Weights of a small mixture-of-experts language model, trained from scratch on English Wikipedia: vocabulary 32768, a variant of Adam for the experts.
Below are experts of layer 4 (counted from 0) of a mixture-of-experts language model. Rows are named router (the router's row for the expert) and show model dimensions 0-63. Each number is 500 + 40 x the weight over its row's rms, rounded and kept within 0 to 999. Numbers have three digits each.
After each expert's rows: "mostly gets" lists some tokens that are sent to it at least half of the time. This comes from a sample of Wikipedia text that the model never trained on.

# expert 11
router:515502495513501514535518545516580518486391472505472517580311482546552504456522491513482494517465490559551507507465501519473518398438525475517625508435551505503471529513529472467443470485523527
mostly gets: " consists", " years", " parts", " details", " minutes", " members"

# expert 0
router:477474543572477505468480500507602551501374490435488529568439546497486493492531468479487515500459475541565521479419525484475572484471540484517515510479477564570435493476444505557467513514499420
mostly gets: " households", "%;", " Historic", "%", " Binomial", " pre"

# expert 4
router:448539497551448522496493448466521504414489484497432495533412506580450511452536550442451467481478445580520518500497524482526519466509596509533512496479560563601493497511520485542466469516517473
mostly gets: " used", " began", " announced", " moved", " released", " However"

# expert 7
router:479505492510493548515485463518484499460516472498425538522378524485476495512507489551443506558497425595595587493449490491529505433537494488517622532507437566529465462506502548487445488516493512
mostly gets: " un", " Un", " dis", " called", " named", " Mount"

# expert 15
router:507512477489519607546509472494528482477405523534437551534372594517487517502510517441482504487422498535580529516522515477515527490524512461496629530485569518519551551547530459513498564497484494
mostly gets: "died", " Chief", " early", " chief", " Cro", " late"

# expert 6
router:558552520488484560543503549536553492515457512437417552534437490524532558455527567522466493497513482520643508531493515435454503451445603440466592474519515528524487496535528462505498549433482497
mostly gets: " Preceded", " Born", " Website", " Species", " Phylum", " Coordinates"

# expert 2
router:495493570494465520533529508560540493374516433491511513554318529525531546536467509475482512472495457531670512474484456495540513473462504504546633398485471485527549456480488495510532501481486539
mostly gets: "',", "\",", "),", " st", ".,", ","

# expert 8
router:435493477536475527560529491521575549455403475442504544527372535513547454397490504480482456471465481513563499446504505454574498444462507472529542540456494496536494509543489437545482504459504420
mostly gets: ".\"", "\".", "ō", "iy", " Pl", " Kh"

# expert 14
router:550521503518465540579479514502523515421408507474431536554373462451485491467505540441368469462377425579513562488466522442493533445461512488536565473491485525519456547467548495489469496534517474
mostly gets: " FW", " you", " love", " God", " MF", " You"

# expert 3
router:484496562503481524505450549506552505388349474504455564556439492494471473441496458464516463440450463554556498560482534482520512435453538452498542519474489479536498517501529522565475488529551532
mostly gets: " singles", " TV", " Tour", " producer", "first", " radio"

# expert 10
router:543546493477484381682537514568528521469527514540442539497467511484456567589514546520369430549524501533552547459499461436538497520526584503521485548471550477528470483466483521523518515435476496
mostly gets: " against", " including", ":", " with", " between", " via"

# expert 12
router:539552472482468514502486535498605536506510500535458543571371479525525544586526531442393464592427519509475524516481486532508495450458550515547666402462449451512526545520450464508576496486529524
mostly gets: "°", " ===", " (", "$", " This", " =="

# expert 1
router:476528550506519442544529468542516491469476521522439539528406500504474532567561495542452521494358511526537500427458512447514496491486575473487634479425521539551532506487490492502513514517505537
mostly gets: " it", " there", " It", " There", "It", "There"

# expert 9
router:521507517533424461573517546523617542505466441492488580549445526532432504470476541543531466485494425529557592562470481485498550440471501537510529587512524498535487571525471466499471495506538452
mostly gets: "ensis", " million", " van", "atus", " sq", "ichthys"

# expert 13
router:519579530546451516496533521544628470403400517485509553591439511528535498481534463465509461484434475506514554506464523491521517484497548482506544575463561482560544528493507424481496476489522486
mostly gets: " University", " York", " United", " City", " France", " Japan"

# expert 5
router:560522596538502465561482517496535491379481499462445420554326538543463498516529489520501503535457480551505545489443503501610525482500500474491466472489494477545563545513467489532427565498574551
mostly gets: " would", " can", " may", " could", " will", " have"